Weights of a small mixture-of-experts language model, trained from scratch on English Wikipedia: 8 picks a token.
Below are experts of layer 4 (counted from 0) of a mixture-of-experts language model. Rows are named router (the router's row for the expert), gate (a neuron's input weights, with its number), up (a neuron's input weights, with its number), down (a neuron's output weights, with its number) and show model dimensions 0-191. Each number is 128 + 32 x the weight over its row's rms, rounded and kept within 0 to 255.
After each expert's rows: a language model's description of what the expert responds to; "mostly gets" lists some tokens that are sent to it at least half of the time. This comes from a sample of Wikipedia text that the model never trained on.

# expert 57
router [117 109 119  62 111  82 136 106 120 133  95 136  42 156  98 131  71 131 101  84 151  87 116 167 129 142 133 194 103 122 111 109  89 178 110 133 135 104 133 153 139 175 112 176  80 152  84  91 139 174 145  92 109 174 143 115 150 137 154 113 133  87 123  51 141  84 131 114 163 149 110 107 175 161 141  42 107 139 143 116  98  92 109  94 118 163 178  85 166 104 122 138 118 108  87 152 175 135 162 135 143 138 153  89 172 129 123 155 140 115 158  77 156 118 116 103 131 142 108 105 147 115 174 129 195 138 123 136  80 148 190 169 124  77  87 163 120 112 136  54 132 189 103  48 104  84 155 101 122  44 162 100  95  97 142 128 127 138 117 131 136 142 153 168 156 107 149 154 132 132 133 149 197 200 119 103  78 114 121 154 157 147 105 185 122 137 147 109 126 161 141  65]
gate0 [119 111 116 113 139 188 156 121  95 176  74 120 141 122 155 169 145 111 164 104 106 149 152 142 116 157 135 112 100  68 182 107 157 145  65 116 178  86 142 109  94 107 123 105 151 141  94 118 123 115 170 167  93 160 145 114  64 124 132  61 149 139 133 139 127 127 168 109 168 121 163 126 168 152 103 154 131 134 126 136 203 158  70  98 189 157 140 105 189  71  96 163 117 117 149 164 185 102 116  92 110 108 159 113 136  88  60 131 149  86  89  63 113 127 125  98 195 192 111 101 152 144 113 135 128 110  76 117 117 143  93  99 142  89 145 180 124 111 208 111  79  92 156 165  92  61 171 148 112 154  94 168  94  68 154 154 118 122 106 104 137 138 131  84  75  82 112  97 112 143 122 132  92 131 124 139  95 116  79  83 166 166 152 127 129 101 184  82 132 164 165 149]
up0 [127 147 140 107 148 126 138 128 137 132  80 120 162 192  99 154 157 142  95 147 120 142  94  92  99 151 120  83 102 122 125  96 149  33  63 123 160 167 138 192  85 147 139 138 122 117 114 217 110 189  72 141 194 149  96  89 139 156 148 110 130 137 160 135 119 102 180 164 140 138 140 148 129 129 133 120 125 157 134 147  81 158  99 124  45  97 141 212 154  63 180 132 148 100 122 111 102 186 168 145 185 127 108 121 165 123 191 142 180 123 107 111 159 119 162 117  74 132  79 105 132 104 103 125 107 131 158  83 103  91 113  78  87 182 172 161 129 137 161 136 129 157 143 103 151 165 123 156 151 146 122 102 150 116 120 129 150 126 110 129  89 141 132  75 137 131 145 159 111 171 149  89 139 167 134 156 125  97 135 146 174 173 189 192 117  39 163 155 166  96 108  99]
down0 [166 127 163 177 107 119 127 140 178 153 125 129 148 139  97 121  99  82 120 156  87 132 133 192 134 101 130  75  98 144 135 163  99 110 160  73 170  99 128 113 114 131 107 190 131 140 144 147 116 174 114 111 107  84 163 106  98 124 119 125  98  94 120 118  65  97  84 109 117  64 139 108 103 157  65 163 162 142  92 139 155 104 189 136  97 118 189 153 114 134 149 157 139 151  69 183 140 114 139 158 101 167  94 192 181 124 116 161  92 150 144 136 145  93 107 179 167 114 113 167 140 158  78 133  85 134 177 150 168 145 166 139 108  56 186 164 118 138 127 102 129 135 145 140  89  72 144 144 144 125 128 204 169 124 159 185 140 157 141  88 104 120 106 129  60 139 161 101 194 145 179 166 108  98 151  57 133 128 160 184 195  82 131 115 122 180  80 120 132 119 117 150]
Capital P and other initial letters beginning words, especially P in PIM hockey table headers and names like Pyrénées, Pact, Packing.
mostly gets: " P", " p", " Phyl", " v", "Po", " Po"

# expert 24
router [107  69 152  60 100  65 151 132 141  79 116 185  94 125 132 110  94 121 119 100 125  89 119 189 106  95 136 150 130 158  92 163 129 132  97 142 142 108 112 156 165 129 165 155 109 108 119  68 211 133 121 127  90  89 131 176 135 187 113 123 180  68 138  54 166 105 138  76 169 158 126  81 164 165 150  69 120 145 194 109 114  66 113 150 107 164 204 123 144 116 135 153 121  82 108 108 125 193 177 139 164 132 173 133 176 117 101 138 151 152 110  91 113 110 124 130 132  59 132 120 150 120 192 151 172 184 129 192  94 131 125 129 182 161 105 139 118 150 153 119 155 137 178  87 122 161 112  84 142  90 127 152  67 127 170 147 135 112 135 126 160 136 169 148 142 135 159 183 111 170 158 153 172 165  78 124  98 108 138 133 154  96 107 152 147  85 150 116 127 159 154 149]
gate0 [116  69 163 164  86  75 122 120 122 146  41 125 171  72 173 121 199 180 145 184 122  93 148  73 195  90 115 143 111 119 134 160 169 109 117  48 143 140 141 101 123 112 184 191 147  83 163 162 119 121 128 123  38 161 163 140 125 115 155 117  87 138 114 102 108 125 133 151 181 141  99 137 142 105 128 202  95 136 137 136 117 140 111  85  67  90 133 155 174 105  93 157 136 106 100 133 141 149 111 113  89  87 108 158 188 171  79 105 140 120 112 159  45 153 130 116 125  77 100 171 169 100 160 143 169 168  57 137 113 103 127 121 139 120 123 133 107 126 114 128 104  95 109 105 123 148 107 112  83 113 141 145 107 149 137 161 111  80 126  59 133 175 134 104 116  91 126 141 107 139 172 124 115 159  49  91 118 118 132 118 143 109 164  99  91  74 134 105 134  99 159 150]
up0 [129 169 139 124 135 165 124 177 107 133 152  57 120 159 141 106 135 137  90 194 145  98 123 161 138  89 141  99 136  65 131 128 158 122 115 133 102 126 155 168  73 134 138 131 155  60 165 109 129 138 121 123 176 117 135  67 207 202  91 169 122 134 161 114 182 100 138 164 122 141 160 139  76 151 157 150 124 105 119 140 100 108 135 168 146 168 171 138  52 106 172 114 122 139 120 160 115 118 157 230 129 228 169 110 104  85 170 130  58 202 157 121 126  80 147 107  88 126 132 180 104 142 138 215 147 100 175 130 106 114 118 100 130 176 104  83 121 121 107 137  85 158 142 124 126 124 155 148 189 118  76 140 138 115 133 122  95 110  92 117 142  93 138 188 126 101 122 164 113 137  80 118 128 189  84  97 125 145 158 102 133  95 160 130 170 123 134 122  98 121 150 135]
down0 [ 87  51 142 159 154 174 108  88 129 172 130 212   0 115 100 117 108 107  55 186 120 165 109 127 206 147 148 119 160 139 159  88 103 101 167 144 165 110 169 105 159 113 171 178 128 152 114 151  98 137 121  49 131 129 130 110  93 105 160 153  87 159 131 132 131 141 137 120 119 125 129  61 125 143 111 139 198 125 167  62  87 112 111 137 119 128  91  76 168 112 103 157 123 148 138 135 167 116 129 112 136 143 102 171 162 118 140 200 131 134 153 144 109 155 136 154 113 243 107 163  79 149 108 145 129 160 101 108 101 140 128 103 162 114 135 137  93 155 156  84 150  68 139 117 122 129 127 147 172 127  97 171 139 174 119 146  96 100 104 170 178 148  95 117 130 152 142 108 159  89 135 110 116 138 158 133 122 144 161 127 141 181  67 153 134 126 147 163 119 129 138 163]
Finite be/have/modal verbs was, is, were, had, would right after a subject noun or pronoun in running prose.
mostly gets: " was", " is", " were", " are", " had", " has"

# expert 8
router [ 68  97 132  65 123  70 120  94 109 103 115 164  70 127  80 132  62 113  84 145 130 114 136 120 128 122 148 149  72 146 122 150 141 147 148 162 144 123 107 186 100 134 130 155 122 150 101  81 193 175 159 133 111 105 150 148 166 180 108 118 164 121  97  93 136  60 148 120 180 156 102 126 118 170 113 117 113 129 159  61  91  95 135 101 122 141 131 109 148 118 142 130 121  85 118 120 115 177 157 164 125 138 138  96 169 122 117 132 109 128 115 118 127 120  72 123 115  46  75 113 117 106 164 133 137 127 141 202 111 144 155 135 151 139 115 156 110 137 130 139 204 191 137  89 168 114  82  99 148 113 152 135  84  84 150 169  86 133   0 154 153 193 109 179 171  87 115 165 103 144 154 182 117 177 103  93 118  82 157 145 174  75 115 174 127 123 153 121 119 161 168 141]
gate2 [ 30 124 139 185 158  61 195 172 129  97 126 117 112 138 125 163 159 148 212  95 134 132 155 155 114 144 134  78 120 113 132 186 120 101 202 182 108  68  90 117  99 154 174 120  69 145  78 133 137 122 100  28 165  84 159 146 101 150 126  71  94 150 122 127  74 104 122 141 125 138 115 145 117 158  75 104 120 112  68 126 114 136 121 129 146 112  81 120 157  94 122  90 138  54  96  93 110 162 140 153  79 165 167 163 140 143 102 170  94  83 147 143 125 135  95 170  83 134  81  98  77 128 135 168 113 121 109 193 106 135 103 105 114 137  70 129 119 135 112 125 150 107 120 146 140 103 131 183 101 139 161 100  94 106 158  95 113 140 131 156 130 126 148 176 175  90  99 154 136 154 183 120 142 135  81 114 138 181 138 131 110  91 110 189  83 112 102 121 155 122 147 140]
up2 [ 79 140 144 148 150 109 134 113 103 140 117 154 165 193 105 115 104 145 143 153 104 133 132 120  59 124  67 119  60 146 130 124 117 132 145 139 188  53  59 142 160  95 114 133 125 120 131 124 140 125 142 109 143 142  96 146 138 163  93 112 184 177 120 125 132 161 139 122 137 154 116 109 151 120  85 145 109  74 109  74 148 142 136 123 118 109 168 109  95 123  84 117 137  76  70 154  58  89 148 104 116 156 170 133 142 102 105 230  47  94  90 152  99 130 116  77 152 118  85 124  87  92 166 122  81 111 114 109 211  89 105 197 132 112 156 175  98 199  85 117 178 166 120  97 166 119  53 152 127 135 152 115 142 102  87 112 142 111  81 127 102 148 155 123 123 141 139  80 113  86 128  87  77 152 130 127 100 132 228 111 103 100 144 144 129 140 114 103 148 140 126 107]
down2 [204 108  96 160 191 141  98  94 130 163 114  88 116 193 143 142 144 128 146  85 142 129 129 141 115 131 104  83 109 108 142 116 192 137  66  95 150 138 120 122 178 116 153 158 105 125 175 134 102 111 110 147 122 101  97 110  42  91 112 137 130 162 148  90 114 111 142 181 179 168 150 101  92 135  86 125 124 163 137 165 137 136 133 138 117 116 128 145 124 112 134 131 102 148 138 108 129  54 149  99 126 186 117 137  44 154 161 151 122 127 152 173 188 113 161 151 128 127 172 129  64 147 135 130 118 155  97 107 145 105  85  91 116 102 115  39 183 109 103 170 174 106 175 128 126 177 190 113 185 113 140 157 133  66 133 153  67 158 146  85  43 127  61 105 114 128 135 167 122 181 144 182 154  87  93 126 110  97 129 119 141 101  71 103 126 124 146 185 151  96 148 137]
Pipe separators between cells in Markdown tables of discographies, sports statistics and credits, plus occasional semicolons, closing parentheses and quotes.
mostly gets: " |", " chronology", ");"

# expert 21
router [ 81 105 125  95 118 101 123 156 117 111 106 132 116 139  99 151  99  70 101  96 121 115 127 134 115  98 145 113 100 111 142 150 118 168 102 116 107  93  96 151 147 175 123 120  71 137  63  61 156 139 169  90 128 116 132 123 155 195  81  92 129  46 111  61 161 121 148 110 185 149  85  86 139 168 154  64 173  99 150 118 117 120  93 114 124 176 156 124 136 104 174  85  84 121  61 128 153 143 138 145 127 132 124 104 148 103 124 154 126 156 142  53 156 126 119  96 137 108 105  86 144  96 162 128 184 139 143 154  46 143 202 149 182 106 107 169 112 111 179  98 142 145 148 130 149  68  65  71 132 141 136 122  60 129 163 150 121 126 101 154 110 118 145 181 161 119 115 179 144 121 103 154 181 158 120 110  74 116 182 156 151  73  53 134 174 107 164  90 135 145 133 117]
gate0 [115 154 196 139 149 134 137 130 161 177 147 158 156  78 169 135 147 143  82  80  85  99 166 124  98 166 107 116 100  78 168  99 106  99 124 182 154 153 113 127  98 169 165 178 144 126 127 165 108 110 135 140 113 126 152 118 106  84 112  74 111 132  86 166  96 116 146 158 162  95 111 156 136  94 118 141 137  89  96  94 155 119 153 154 169 112 134 122 155 114 127 124 137 135 111 143 110 168 120  91 128  55  57 157  82 124 127  84  86 142  59 168  93 183 139 111 108 194 131  42 115 157 126 108 130 112 117 191 147 185  79 162  77 156 105 147 112 105 181 180  74 142 143 179  93 186 129 101 125 165 124 134 141 136 135  94 129 139 122 120 111  78  76 146 129  90 135 140 100 135 136 130 123 165 169 135  37 123 164  99 160 131  91 122  55  88 132 114 184 189 103 155]
up0 [117 110 124  88 144 134 164 107 111 105 148 136  70 114 129 110 127 156 125  89 138  86  97 115 141 168 164 122 184 137 141 198  81 165 141 149 166 135 120 127 141 112 198 187 156 130 167 121  85  93  91 118 148 151 167 127 190  85  97 137 157 144 165 150  85  75 168 156  99 127  97 173 167 161 135 112  65 120 133 106 131 123  68 146 158 116 168 137 143 151 115 101 175 169 132 107 118 117 175 139 107  53 124 116 125 150 129  91 203  72 138 159  99 169 115  65 135  95 169 123  82 182 159 118  99 127 163 102 128 137 128 158  96 191 160 173 144 118  84  89  97 175 140 137  67 128 105 143 160  98 101 127 132 127 174 148 123  72 134 148 137 127 127 201 121 169 123 168 148 138 151 164  65 208 157 131 127 121 129 171 142  95 175 132  92 107 188 103 174 137  87 142]
down0 [ 99 155 159 164 129 171 146 103  63 141 125 194 143 153  99 163 110 144 124 103 136 153 155  77  92 115  49 112 109 110 115 109 175 116 125 123 124 129  62  75 156 143 115 108 112 135 154 176  97 117 121 144  71 113 101 148 115  98 115 122  46 115  97 124 113 167 119 130 193 118 155 129 126 152 193 169 182 104 137 130  79 170 155 149 104 123 175 187 103 153 171 110 139 115 152 107 128 116  87 108 106 110 165 184 117 106  90 102  79 133 163 119 193 113 101 151 134 177 141 121 152 155 106 108 113 123  96 132  81 171 134 140 158 111 115 123  82 131 110 175 125  99 177 117 128 118  95 122 149 212 157 153 128 120 142 134 141 143 149  90 218  92  68 153 161  88 138  83 121 106  87  89 140 151  89 195 117 154 169 108  84 162 116  98  90 112  80 108  65 176 177 120]
First piece of a capitalized word starting a surname, place or title name, such as Men(zies), Po(well), Pu(blished), Re(no).
mostly gets: " Su", " Men", " Pu", " Pen", " Pan", " Ru"

# expert 10
router [ 82  51 109 117  65 103 116  70 106  41  94 159  61 100  98 124 106 116  83  97 146  58 115 159 116  91 144 137 136 163 115 102 120 144 145 175 127 112  99 174 144 156 171 159 128 118 115 118 145 157 153  58  83 129 120 118 153 162 142  80 155 128 139 113 157  72 141 124 164 151 140 155 165 134 109  60 121 160 142  98  67  82 174 117 141 125 166 104 143  76 124 137 112 148 120  96 132 144 122 172  95 117 117  87 206 124  83 148 153 124  99 109 134 130 122 166 145 111 118 120 134 124 175 135 172 138 100 166  99 150 135 122 142 106  98 161  92 124 191  99 135 156 115  81 117 107 129 128 149  80 143 115 131 122 130 124  98 173  94 190 160 125 184 183 114  76 189 131  94 116 144 173 132 182  83  21 135 117 118 107 156  70 141 159 110 133 133 110 160 143 180  97]
gate0 [158 131 117 190 119 110  55  73 114  85 140 123 122 178 141 165 119 133 124 134 151 147 164  99 159 137 131 138  74 109 120 120 150 107 105 111 125 164 120 107 169 119 146 151 117 153 154  95 145 109 154 134 161  93 135 100 123 140 119  52 146 100 125  93 119 149 122 119 150 119  97 108  86 143 107 158 147 132 142 127  90  93 139 128 118 170 144 124 156 117 116 173 148  62 131 173 151 103 226 157 125 166 183  64 148 206 159 129 112 100  57 103 178 102 131  70  84  89  96  87 149 174 147 165 167 160 128 105 156  82 184 122  69  93 138 121 133 108 165 111 208 163 101  84 117 120 188  59 125 126 138 115 136 135 143  98 132 125 100 133 119 117  71  80 141  87 187  92 131 124 116 144 111 126 191 133 165 167 151 141 141 162 162 162  93 100 141 156 119 167 219 141]
up0 [164 101 153 116 149 140 140 111 129  99  69 120 121 128 155 153 182 102  71 145  83  86 153  93 117 140  84  89  67 197  74  82 137 122 141 124 131 120 130  84 119 174 149 115 205 121  86  66 126 190 145 108 131 120 119 117  61 154 156  98  68 201 148  81 168 128 152 174 129 108  93 135 146 160  68 107 131 195 139 148 111 153 190 106 100 128  79 190 139 107 152  67 107 119 132 149 123 177 154 107 120 100 105 147 163 118 127  58  89 142  90  67 138 124 103 114 160  85 136 152  77 105 126 128 165 128 117 162 118 107 119 125 209 125 147 142 193 140 109 141  90  77  99 110 133 123 137  86 149  96 147  97 119 165 105 114 147 107 132  91  93 138  49 103 106 134 152 181 172 130 134 136 123 158  67 136 120 175 116 102 102 135 149 132 135 130 137 127 122  78  90 131]
down0 [148 146 141 123 110 117  95 110  87  96 114  97  77 111 168 125 103  90 153  74 144 130 131 109 156 115 143 146 112 171 120 104 114  81 136 173 147 118 101  69 154 118 152 148  51 125 154 150 109 160  74 158  67 124 176 208 148 127 154 109 182  68 125 108 126 112 138  94 142 132 153 163 150 195 125 162 143  81 151 150 151 125 172  75 154 168 124 196  74 167  95 101 149 143 111 142 119 180 132 148 111 134 107 101 167 100 100 128  79 139 210 125 105 127 152 180 105  88  77 109 105 191  99 102  73 109 180  77 121 134 105 117 134 149 161 114 107  97 117 155 125 150 141 127 157 121  84  96 148 118  91  89 169  86  83 121 128  95 159 124  97 158 169 140 117 145 173  88 150 170 178 164 182 151 111 111 176  90  82 172 154 155 107 180 127 165 114 173 135 106 166 167]
Pipe and semicolon separators between table header cells such as Candidate, Votes, Team, Apps, in election and sports-statistics tables.
mostly gets: "---|---|---|---|", "|---|---|", " Votes", " Apps", "|---|", " Candidate"

# expert 30
router [ 93  35 160  78 128  79 165  95 137  74 106 150  81 100  74 131  91 111 108 149 130  80 115 199 144 125 160 111 158 109 136 142 118 116 105 113 132 135 113 123 139 146  84 172 110 130  56 112 192 146 171  64 125 164 171  98 142 147 153 135 163 125 108  94 124  55 138  51 148 141 107 129 171 157 129 103 141  61 141 132  87 104  92 119 144 178 162 114 144 101 126  90 171 105 115 108 165 141 123 118  95 117 155  40 169 121  91 140 156 129 154 129 178 100 125 113 133 120 140 131 163 122 166 110 193 166 114 101  76 111 132 134 120 111 115 135  52 119 158  88 129 185 132 125 145 106 162 114 109  99 133 120  63 111 141 180 126 163 133 102 167 149 181 139 128 121  92 115  83 121 116 148  96 177  90 119 138 112 171 117 169 122 128 125 108  94 186  77 101 156 186  64]
gate0 [ 81 151 138 106 131 154 125 115 105  92  90 182  58 138 150 152 159 139  88 127 136 146 128 106 178 191  79 102 184 132 150 194  77  96 105 134  94  98 110 121  77 114  95  87  69 162  92  93 130 134 140 159 126 153 115  71 105 113 101 137 146 212 141 106 125 153 104 177 126  82  61 142 106 173 164  73 115  76 122 151 134 130  89 104 106 159 149  70  85 129 104  65 154 169 107 108 143 121 120 144 140 121 124 104 133 127 132 183 156 101  67 168 169 130  91 117 109 100 167 158  89  98 145 124 157 160  93 161  98  89  88 107 113  95  93 112  92 168 101  60  64 190 157 149 139 169 130 109 133 173 121 100 124 136 124 128 168 148 131 121 137 135 132 145 156 142 150  63 118  82  63 140 102 112  91 134 126 156 177 146 192 102 144 122 164 117 166  84 125 115 158 153]
up0 [141 115  96  87 122 138  84 142  96 142 116 112 109 140 136 144 171 177 127 176  63 192 149 111 129 136 189 134 119 138 136  38  85 101 182 122 150  80 103 153 125 148 128 166  99  98 155 109 101 146 104 158 130 171  61 177 106 157 107 106  94 104 129  91 130  89 111 181  70 125  74 166 146 113 128  84 141 129 146 119  92 180  96 127  98  79 110 166 135 126 165 141 108 120 160 132 104 186  93 130 125 147 186 144 142 146 141  82  61 210 108 150  90 140 156 154  91  58 132 184 137 135  87 147 148 153 185 135 174 126 145 183 141 153 129 158 118 121 157 141 105 147 131 140 129 123 117  69 154 144 124 167 124 141 120 168 111 141 158 166 114 191  94 120 121  95 173 166 122 140  78 102 144  87  80 125 139  82 117  65 136 196 157 162 119 188 154 121 121 135  74 110]
down0 [100 146 111  69 124 129 107 107 142 121 110 187  66  72 117 128 170 151 109 124 208 118  96 167 121 124 137 165 119 130  97 178  78 119 151 127 101 159 150 135 175 142 147 122 132 148 175  88 137 114 133  71  64  90 135 121 170 120 135 137 190 112 114 116  80 139 173 147 131 158 103 112 184  91  95 143 120 122 133  56 170  92 159 141 106 109 113 135  73 106 115 100 141 167 112 135 155 129 151 122 148 118 189 183 103 117  66 113 145 156  81 158 153 114 126 107 131 140 105 167  31 106 156  53 143 129  90 122 151  61 104 187 111 147 176  93 197 101 136 132 161 112  99 152 106 136 134 130 114  92  56 168  93 156 157 167 165 157  75  91  93 100  87 134 201 156 161 126 163 128 106 147 117 136 136 163 127 157  99 107 177  72 144 143  85 110 109 110 127 131 128 132]
The piece sh in Rushing and similar, plus capitalized name-initial pieces like Bol, Jim, Gor, in sports statistics tables.
mostly gets: "sh", " Bol", " lb", " Sel", " Sh", " Jim"

# expert 40
router [104  90 122  55  96 150 124 145 113 106 104 148 131  87  97 127  96 109 100 130 125  87 119 198 120  58 124 122 108 137 138 134 131 126 111 167 142 111  89 159 138 100 162 188 151 110 124  96 204 169 147 113  73 144 157 187 182 157  96  78 151 104 173  56 136  90 139  93 148 149 132  85 140 136 139  94 112 100 146 147 138 131 110 160 136 155 182 127 129  88 131 153 107  73  64 101 154 170 134 179 154 111 185  91 166 125 105 114 164 153 113  88 123 142 138 157 126  49 121 145 144  76 128 141 134 174 154 174 105 119 128 105 166 117  88 151 103 122 122  84 134 172 166  92 140  82 120  47 116 117 135 188  57  92 128 162 122 105 117 149 184 139 151 117 148  74 151 176 124 154 161 167 150 142  58 136  89  94 148 170 181  84  70 159 148 126 152 115 133 139 133 141]
gate0 [142 197 153 108 110 172 113 107 145 164 169 131 161 124  76 154 141 114 125 119 156 121 100 107  88 121  89 145 124 170  75  94 155 178 129 150 112 152 150 165 111 117 130 115 161 104 109 124 166 156 109  73 180 106 175  99  98 158 159 123  71 120 170  54 129 121  82  98 112 114  95 138 117 140 105 172 105 123 140 184 123 156 106 182 141  75 124  93 154 108 142 126  94 129 122 129  93 167 161 144 152  92  81 210 110 102 118 109 191 121  73 143 119 141 118 106  70 112 182 137 156 135 101 123  75 109  61 201 136 119 130  86 150 100 129 198 117 124 150 130  79 147 170 114 148 126  92 104 165 166 181 125 165 130 149 116 127 153  90 100 123 145 117 131  73 146  55 163 192 138  99 105 141 158  30 130  83 106 179 117 160 107 147  98 104 168 149 155 114 140 123 172]
up0 [ 85 142 122 129 152 102  88 139 188 119 161 107 165 106  74 128 144 141 195 106 141  76 106 103 166  63 103 141 121 146 146 146 132 147 122 170  98 132 164 121 115 162  79 142 147 157  89 170 155 154  85 153 108 157  92 146 149 120 110 124 152  52 145  82 131  89 160 161  99 134  74 102  82 100 122  74  87 106 150 125 200 126 109 162 171 142 115 140  91 182 109 160 141 118 112 121  94 148  53 115 122  61 104 125  98 106 130 117 125  89 112 155 123 108 155 191 116 127 121  69 117 133 120 102 125 111 129 160 183 135  56  76 167 179 118 164  67 137 123 121 165 130 159 105 171 182 111 164  64  88 140 142  61  87  92 159 128 106 127 113 127  62 159 155 174 134 198 105 101 135 129 142 141 182 144 113 125 149 118 133  82 113  99 132  81 125  88  58 150 133 113 132]
down0 [124 180 120  88  70 161  36 134  69  75 155 196 106 205 173  91 150 117 137 139 119 125 123 151  93 138 117 125  95 126 119 195 166 108 135 121 130 129 143 133 140  90  88 107  97 115  48 143  75 123 115 125  85  95  91  94 114 114 169 104 163 102 139 135 155 106 105 105  70 141 127 119 179 126 161 115 157 140 120 136 128 134 109  50 154 161 163 110 128 115 107 128 126 109 118 207  65 102 172 178 132 133 194 157 138 157  95 173 152 112 130 137 135 157  78 120 180 128 166 140 142 124 100  94  91 120 162 158 139 136 130 118  93 180  88 108 135 114 157 141 108 150 128 132 149 103  95 129 107 106 102 121 144 185 157 160  68 116  31 120 169 115  97  79 137 145 120 105 112 127 189 101 119 135 104 178 168  39 146 110 127 156 113 140 167 146 156 109 138 163 136 166]
Finite verbs and auxiliaries right after a subject or to in biographies and sports text, such as was, had, won, became, finished.
mostly gets: " has", " had", " have", " became", " would", " won"

# expert 11
router [ 76 131 126  80 162 155 132 163  88  95  84 137  81 103 107 105  64 106  90 170 116 120 124 168  84 117 147 167 101 172 140 149 145 107 101 129 107  99 128 172 101 144 106 128 120 125 100  61 141 155 136 128  82 168 186 139 159 181 140 104 171 134 146 128 159 110 159  93 184 118  91 138 136 104 145 102 149 113 191 127 116 136 137 161 111 160 170 138 138  80 147 138  94  90 101 137 177 116 122 122 147 145 141 123 157 120  87 150 150 136 150 104 132 123 106 154 175  74 116  77 186  97 164 162 176 149 148 157  56 162 184  67 176 116  70 140  99  99 141  67 173 111 164 135 123 123  84 102 146 114 131 147  46  71 162 145 153 120 104 125 141 130 171 143 136 105 112 152  91 145 127 135 167 196  96  75 113  36 143 142 180 104  90 155 153 171 161  71 120 151 119  88]
gate0 [124 173 154 115 135  84 123  93 205  98  96 124  80  42  80 134 122 109 133 126 108 117 105 160 112 117 136 107 118 150 169 143 155  75 123 141 168 115 154 110 183 152 119  67 134 125 131 141 147  82 123  90  83 123 145 149 166 122 146 141  96  97 105 122 106 113  90 145 100 119 122 130  91  83 131 110 144 134 162 171 114 161  63 139 108 132 169  98 201  58 139 180 116 105 114 153 125 174 104  82 191  99  96  81  48 109 108 123 129 110 132 149  76 105  97 161 146 118 134 130 127 159 204 105 145 103 157 132 166 156 145 151 178 112 128 139 146 171 138 156 149 112 147 190 168 119 174  95 143 109 154  89 135 116 136 121 114 180  96 132  99 113 143  67  55  53 122 153 181  89 170 190 175 163  90 115 122 113 119 118  81  97 114  81 154 195 132 149 146 114 109 103]
up0 [116 146 239 167 157 116 133 133 176 128 121  92 115  98 162 126 164 153  96 136 104 109 101 141 133 131  78 148 104 139 164 100 192 124  99 140 172 131 138 100 143 152 179 183 177 120 124 100 118 110 170 108 124  59 118  68 108 180 124 146 137 139 142  49  95 164 168  98  83 169 130 138 145 120  94 117  82 127 191  89  95 160  95 150  72 130 127 160  95 133 118 128  85 120 133 145 115  95 142 119 139 145 141 150 112  82 168  74 136  22 131  58  99 162 121  89 148 137  96  45 190 181 140 130 154 121 136 148 100  85 135  79 104 135 139 131  96 119 145 150 150 119 136 156 127  73 115 146 107 118 156 150 131 112 137 171 157 110 129  61 113 153 184 126 137 110 176 158 100 120 103 122 121 119 138 132  98 106 111  82  98 112 163 117 177 145 163 143  70  53 123 147]
down0 [166 118 122 196 119 161 183 132 100 149 135 122 130 124 113 129 132 106 181  79 127 140 149 161 149 153 132 170 133  92 110 110 151 116  84 205 122 117  83 142 120  69  93 119 121 170 113 134 104 119  98 164 134 160 128 133 114  87 104  74  98  84 126 174 102 115 119 114 119  65 127 164 117 104 222 162 120 108 141 167 118  99 166 106 189  80  76 125 128 147 115 133  90  85 160 105 123 150 107 162 136 131 111 113 153 139 143 170 127 174 151 133 146 123 140  86 114 135 144 157 131 139  61 117 106 141 110  81 148 113 122 103 154 149 188 159 101 129  98 109 143  98 130 173 132 122 192  87 181 122  94 102 162 160 115 138  24  92 110 145 128 149  73  96 144  92  95  50  52 133 167 117 172 156 157 173 136 106 164  93 124 131  47 147 126 125  74 172 144 103  60 130]
Separators and club, league or position words in footballer career tables and bios, such as |, /, club, contract, FW, loan.
mostly gets: " post", " contract", " MF", " Pro", " FW", " Go"